Experts of a small language model: 1 pick a token.
Below are experts of layer 6 (counted from 0) of a mixture-of-experts language model. Rows are named router (the router's row for the expert), gate (a neuron's input weights, with its number), up (a neuron's input weights, with its number) and show model dimensions 288-383. Each number is 128 + 24 x the weight over its row's rms, rounded and kept within 0 to 255. Numbers have three digits each.
After each expert's rows: a language model's description of what the expert responds to; "mostly gets" lists some tokens that are sent to it at least half of the time. This comes from a sample of Wikipedia text that the model never trained on.

# expert 24
router:102170117161122105093128126098138134142166118071146114120135157115136142136095124098119093164151171135113143134102188113172102134136138119099168133102143136134181148121159121145094184122121111151117146167060137116137148127152132098139112060139100125144068124166157117089107137095137134157
gate1:166139142143148143115123115198108107157127113109105138145106147157145134111123170143150143135131121152159131120153111162123145119150148137126144162151121103147104088116116103102117174142147123103117124142136157134067094152119154140150119118099109140145130115134126120111150152082133114116
up1:132136172190160094106132095131089097150148149102135082109131148105158137118116112113056128120073125105153083130130142131137125130135097138148137102106071112144134117140168103139144119113106142113112113164118105074134164114110102145123144092153148106125161116116098098145137091135159130111
Description: Ordinal endings after digits such as 6th, 196th, 3rd, and semicolons after infobox dates before years ago.
mostly gets: "nd", "rd", "th", "st", " third", "ram"

# expert 17
router:134148103167118107120165114127132139101192103121127115141126143153089087097125165143116093143115084120119137165145157136136090118120146081085104128084131128086122148125115119141142104129186130126097134102153146084133144087116104111105140120170107150092125156161119133146148127117135109122
gate1:082102103136094142149129154111151121135126117162115148129135109155150096092112143118146135128116135131126126163090091108162142142136087096139133108129112112058107129149137130138142162085060133109147139130105173081128067175128116130083128150122138148101112132126129120079164188123148113131
up1:133110154124154105061124115146092104085125135145169120134116163159170144177161111105177129134138107122149125131126100147109118121106132167139116160140114147168150095089100097126150119098153109125143159128114113106144088128133093142104124132120114115149112141086136182096079117107120107147
Description: Digits, slashes and unit words in measurements and coordinates (1.83 m, /sq mi, ft), and taxonomy labels like Phylum, Class, Clade.
mostly gets: "/", " sp", " Clade", " Phylum", "Gls", " Suborder"

# expert 20
router:100107134123160107121114137135098149110137105132123128103119135140130106138137140088101112127156143143130173143096143132088135123116146128107115130097127159116126172135120170114103156156166146156136160119133094121067104139116112144106121163151115107159110154195128173091090135171153108131
gate1:128147089140201144116124116142146126120107180145116108121147150127115140129102101161124140154125147104141156122164139145164119158146150125082109128135137120112092106093112144139111081105121116108129141147159108116080163114134149126147152125089142164099132096134109134159156144120141111165
up1:094148125155128134123115136094099096145127128125128142117117126185144147088143084110128091116101143078143142124127157090121075172113139128156135135113133133157123159156123129152135155126092132129122148078147147146113086120111114078124074131171115116090170136106144160134115105125119117120
Description: Linking words like by, with, featuring, alongside, included, and byte pieces inside Chinese or Japanese characters in names.
mostly gets: " included", "g", " featuring", "c", " met", "l"

# expert 12
router:111092116110179129128117130168176126145155125124144131134155141168122145165126152081128089119195134135142158173151137148132148141133119136130141158136163120136089184100149102144148159111158129137092177145138106143101162120109095155079137158099119104120121163106128098109167110143127144122
gate1:163140132114144161139134153136113103125119161139135118129155174122107128109156104140084116117080157167119070117113088132166116099122148135145078112164146157090117135090132111124128108124167098122145125137112138109079138120164127128140149118110132149138141104140125152137169162121117105131
up1:161071126132124139186134157143145087121121131094154073160102088137140119150133140103103130140114134127139157159115108158130135155141171067147137145132081098188112122201145111173126158111139114158134064100156138129131094141112111128091127120156124108089087163146089105133145186152138124154
Description: Main verbs right after a subject noun or which/that, mostly describing location, dating or content, such as dates back, located, follows, extends; also See also.
mostly gets: " located", "See", " follows", " provides", " lies", " comes"

# expert 4
router:115136112063168082095131089087127151163138150117081116133127130134162139116073141112116109169094133140111145132153097135119152153155124124096113118128088140126129197118131127140116121138153130124142130170120162087138160119131163129144124162108128146163158145125147121160120098113144134097
gate0:107150118124119135130119148133136105120121136158115179143132140135164115137143135133103145061147120110127151110138126090160105099125110150114125104130147142125111141136133122105141113063107121150093111109120125134175139140114133122126118168101135122113106109097108149125146117142139129184
up0:157141105111121129117090153156111127128169110109139145112133154120160106126140113132112087120119101101105139148155134105131150140091167120138102149162143133119161144155109141126115119142124109106113126129149115149093117136163108099153124105101180125155145140171152155109120118124108128134
Description: Closing brackets, line breaks after headings or values, and suffixes in taxonomy and chemistry infoboxes, such as }, ), idae, ensis.
mostly gets: "}", " Arthropoda", "Bibliography", "ensis", "iformes", " Species"

# expert 15
router:159108132089114103117158140129109124113140158143105142136134061117157127090138152152138124085163105132144117124127169143141130128133169148204112101106069158127170163159126098113108138068162118127163138157154116150112138135142127139148089130094095114162176139155145113101082123102116159167
gate1:079104106169171119145133149137181137145135119116128157133103115130110122145147126135150114152102183143114123167144159129136142109077159128117153160126109102105121110131140109107116131109112086123125124128131135104080154116093094152138159145135157145134117135144095175129107142130120137116
up1:148110141116141152118102135146141161129196109099133144106128121123154153133132098152122136134122123117141147142121140173102153127157118124101159077137141129145119128122135122111165155111130175082147183128154105134127122123122102118122177106112165161150135105118136140108137151109110131116
Description: Mostly the after prepositions such as in, of, on, especially in the United States; also hyphens and consonant-cluster word starts like sh, Gr, Tr.
mostly gets: " r", " Gr", " sh", " sc", "fl", " Dr"

# expert 14
router:147139144153110136109126151148146172076117150180106129136145071103193119168150146145130170122174134172116154091131139108108134163139154160115137137088167181155167122141135162085100139167085141149183120128088140096122159108109181106098118121166142129157098157141110146127118150127142099058
gate0:127137145139123146133144131148098088082104142123140088148128147124142156139143117139093137109119148128100131149146192118144152136150168113119125116119130105153144141138143129115114165138085163117111136140124119121070122114111165123139114111138108155121135134172124123086168157127140091136
up0:132120157098111154143119101167114095123115107142138136149133110101155111100122157128123106141128183174121105163087093142117113139136128109118122158110085130132129160131076149113138145132182077129067154136121176160151121119108071113119141125095158126131134110145120131129130098190152160100
Description: Quantity and membership nouns before "of" (one, part, some, each, member) and family terms like son, father, brother.
mostly gets: " one", " part", " some", " each", " son", " father"

# expert 0
router:126114107152133101134153128135099125113120123117128131123112150116124120133154085126095113127129131146184128134160108132095115119129081123146115109108132124152133175132125147138158119110085121119108101140074080146148098130083127066145172154160100167134120111114108170168121123121093119139
gate1:130071170119118145121131127124152121152134143124132120128143178121151101168135136186130111137150132136120087136118140122153143109119123113121159121093082178111136125128162147128123111179136115145135125146141142124085119114105121131118115136092149154132119085100103116155100133122137093112
up1:099092154129128144130123110117063148158129173079117114134142155125135140140153125166154070135126176154151121086141130088139103100151094090117115150108095160150137122143151122125086169130128131094126124173120126107097118136138130090146094165119088098114165115133129158120149105122155106112
Description: Short letter pieces inside rare words and foreign names, right after an opening capital or letter, such as St-em-my, st-ub, sp-ina, Kw-iat-kowski.
mostly gets: "em", "ect", "ri", "if", "ern", " able"

# expert 19
router:121171122116167080146102179131096113150112105105124152125099168140131126111139130076127129158061098121112166089168080132154135153114156148106076096126154116139131145150128103139141118114165157143167087145114128094117138131128147131157143176117144126162162130142152130128125125123122150112
gate1:122116134121119141110107113127131104149107158134116146146120136108104115184149121151120115092130168168144125143130118110094107081100135128140172127088106178117109127120125126072166115120126089103124114117154119144086063130092091125120126135152125131184108158148078096108125155104149089134
up1:146111148091146100136109151111131159064127128119135101086139104145158163089133110147161130143155136120101138111108128134146131114115103124139116119135149099126098112148164081151102109186115130120122151116118107132140189101133141118114166109114126152128110111119173137126140096156126157120
Description: The is or comma right after an article's title in opening sentences, such as Pororoca is a, and pieces of foreign-script or Al-/Bl- names.
mostly gets: " Al", " bl", "Al", "Bl", "Mal", "/;"

# expert 25
router:122140128123104109131142126115149152079133157144119108149136112132065078150165136139149101146143096126126124179115164102122088179146151185150146160069154124154142132151132145103099137136125140148121093113115129155107179139166100163157113118104129113151132156115105100136138138156123132138
gate1:174103100150139108110136141157116109143137122132161148122159156104132125151120110105182130113133113095166125141162126131121067152184094151105088127129180138112145130121118092118144140129176167110146111137100106136087158146113132110144117113099136111160153134120121142140114078135154103159
up1:147129102147143169159153120125129122133118152089121115130150106140152126155142129154141136084077076104161155166101154123146115091122111135138135127169140156158119112125157136172133144134113128138103177125074120132126151133111097139144124130123105136129150135094135137112138085126099124104
Description: Colons after dates in timelines, en dashes, minus signs and plus/minus in scores and tables, such as 1779:, -13, ±.
mostly gets: " −", " —", " :", " ±", " book", " £"

# expert 6
router:107101107134135082117071092091084120149115143111132105142121113143085124119118145161099122159145129127123146082101103078085140156154120100136174097094121160186103132152138092114140142125107107120149117125125088112102141139117094130089126116140186107108166110151130123181144150124152107131
gate1:128097125123139105144117207172110140121126098149150137154136148157087142123131090118101149122086084135128145112115136154115103133166136124135121125137151111122121142133106157117146097143105128168132103160111087150136158127151161156103126134100133117136096164112083075152147116135166153123
up1:068139126116110134145130122168143139150175112095163166086157108162134139093185096085163116126126126101163081147125152137135157139161100149134114144131138174140104155132122129150131116118139139115098136103119145159118097148152133098158147114140100135155083164145139133105141149156096163119
Description: Country and place names, plus the, world, like, and the cells after team names in sports standings tables, such as England, Kingdom, @.
mostly gets: " cell", " world", " Korean", " forest", " country", " like"

# expert 9
router:121129124190131164123149123182143149153103133116103077136121116140140128160075131099173161125149141107142129109131164098136135143112136100149123142116104110115099139113171169124111147121109112121124124138108122163145124143121082150102106135122088089127162137161104127104106122115155134162
gate0:145119120112150104116151137135098150196122144139165127120131115130160111134111185115110111121134106060169183100133085088153113149136113087118123119124123126164131120120138159170158097169147089150160114179115145161088126094103091120134146122154126114133134166121163097100137138123138120177
up0:150095115125114119107127106100087158135136104131108142105119111119135123129122135158079142141135099136111132141122131143146149115101111098118135111102131122133139122122129136142129136098110172161118137090165080108145100120138151136126152154143076122072106153138144117131128099118127112130
Description: Determiners a, an, A, No, My that open a noun phrase, plus word-initial a- or No- pieces, such as a true critic, aquarium.
mostly gets: " An", " A", " No", " My", "An", " my"

# expert 5
router:111133089111138129107166125121114095120108102117105129124098135074139132133126169172143153114106097173116124097162123077137136127134131142156150129112104138112147161135148119101088152135114143185141117141095136159107127081121126108129123112116125161158128162113104120104093105145133099096
gate0:131105151140122153137112134155112155098161140105093109139134132110110134105154131061126112109128161088111157125145131161112164112147157098128164131150136080122115121111146178121134127094122116139121150143084116166121131121125120133177111138128102130153129119126115129131103110124117101147
up0:153143157123085116110109171114109143160158153097127106166118151103148150127147130112117192104125129122143132101137123118143092180092124105087133115095098134131125178132129134165119125104135190102099092112124106106173117093109119133079112150149134116146133107102138115138081134146157166091
Description: Verbs like made, make, created, received, won, and apostrophes in contractions or possessives (don't, hadn't, Women's), plus score dashes and odd word pieces.
mostly gets: " made", " l", " e", " make", " making", " created"

# expert 10
router:129162147151163102135152151108091096151156139100130123111085122082118157178131118115142144137171122124096083172102118128109130153158131121123145134128128109139110169125113165099158112126126147137161131114136140084125120110101107100147172103170123079119155117159115175157094113139111155175
gate1:149105109120106122131119089096140069100136151137126119109098125136172118136167148146107165129114128131119140103137120114125162124107154077138173150112121153140134126108092165108078134141091100142143109171088141116127128132099153156130119118137150142148104155132133169136175110144174150134
up1:101129148083105116129106140146107120124133141125102135138141140167139123148188144160124066111121075178133129118150132135087140148127162099099142126121106120139142137156130094065140114111132139121111127089152118123113164168102133114110157069128102186097111097143149110126134141144119135131
Description: Pipe separators and blank cells in tables, especially asteroid lists, plus short syllable pieces of foreign names like uy, iz, er.
mostly gets: " Hy", "z", "oy", "uy", " Ir", " Tam"

# expert 2
router:096099128148116148128131121119128083151123118174131144125103113172166131127164133107140092124150162178117138125110149174121135110110166115145122130163168135139125134120127101125157131159107125151130136124148159144133161101118149106147139182084105122107128172141076139128104127176144133136
gate0:183095125128128122158117093089159147116171107108119136115137178175107165109090134143096127105139093120157187122092140123102119112157155139146130073093093138092133118109126092122094102114129125129117142114136115076118127094124198115118153143112154124090103118122107151121111107160163093116
up0:067099129101140114115131115165055109149099161162109108114122141113173126114146138143137110096155192120142069109146124118126092182106121126139137116133092123110102180141114149150148114141169118125109119121114123118076139143171126166101109136070159142149139094100110125122094168116104098124
Description: Digits beginning the day number in dates after a month name, like July 31, November 7, 17 April, plus some names and notes.
mostly gets: "Note", " vocals", " traffic", "Track", " Av", " Transport"

# expert 7
router:121100133094113146143118173086163135119161107099140126082154114109130115161166121129118123116138151104137119171117153092165132113109147132138122152113117153114123152109106108134153103093134094154107154135127070165158128119126133152134098122141093096141144139133118092143139083135075158168
gate0:091135090142124118160118117136163161113136119187132138096124117145156111138124153156152123151143162157139126129171097083153108120105121104080111130142137153142100132112103141118129110100133068122101103129129134131155165160131154133124174122146117150092113120114107131132114113098119115135
up0:134144141118133127140145088137087129166152191099121162166110167110111148105130075100117078087129124135102172159129151146154109142108112143138122104090111095119100137108174113161068134108145102119121118118079121123136087114129111120169164115176115127103176138115098113121080140165123139132
Description: Verbs or verb prefixes right after to or would, such as under(mine), head, house, live, plus final digits of years or numbers.
mostly gets: " under", " head", " hand", " front", " Under", " dis"

# expert 18
router:156158162112108113168119122072135064146143114102092168152063142161097121161126158124120079127111158118160136137091105113113128124132091130119157140171120108124147096149130121113133107086084094133138177098150147144119101144143109155104145095096157101151091116173126165154098111141137097129
gate1:119166146119160133120141094106117120092108170146091141072117159120112174109146102095096161124127147141163136152116189121103098124132169125142155098118156113151100153138176158120184167115148153088119131157105141117130157142063102173149094176093125129107149109115152123076125108163133084076
up1:153123125104111112115104165130105106135111128129083119138139173124142130088148098120166165088138131109098117117125152117140120113136147140108117178155121120160143153117058112137114057184123117160085111135118143106105135066101132122078100168106135146126106119131141108144148124119115148162
Description: Middle digits of years and ID codes such as NP_ and NM_ accession numbers, the word this, and accented pieces in Slavic or Hungarian names.
mostly gets: " this", " Saint", " Socorro", " This", " Independent", " MPC"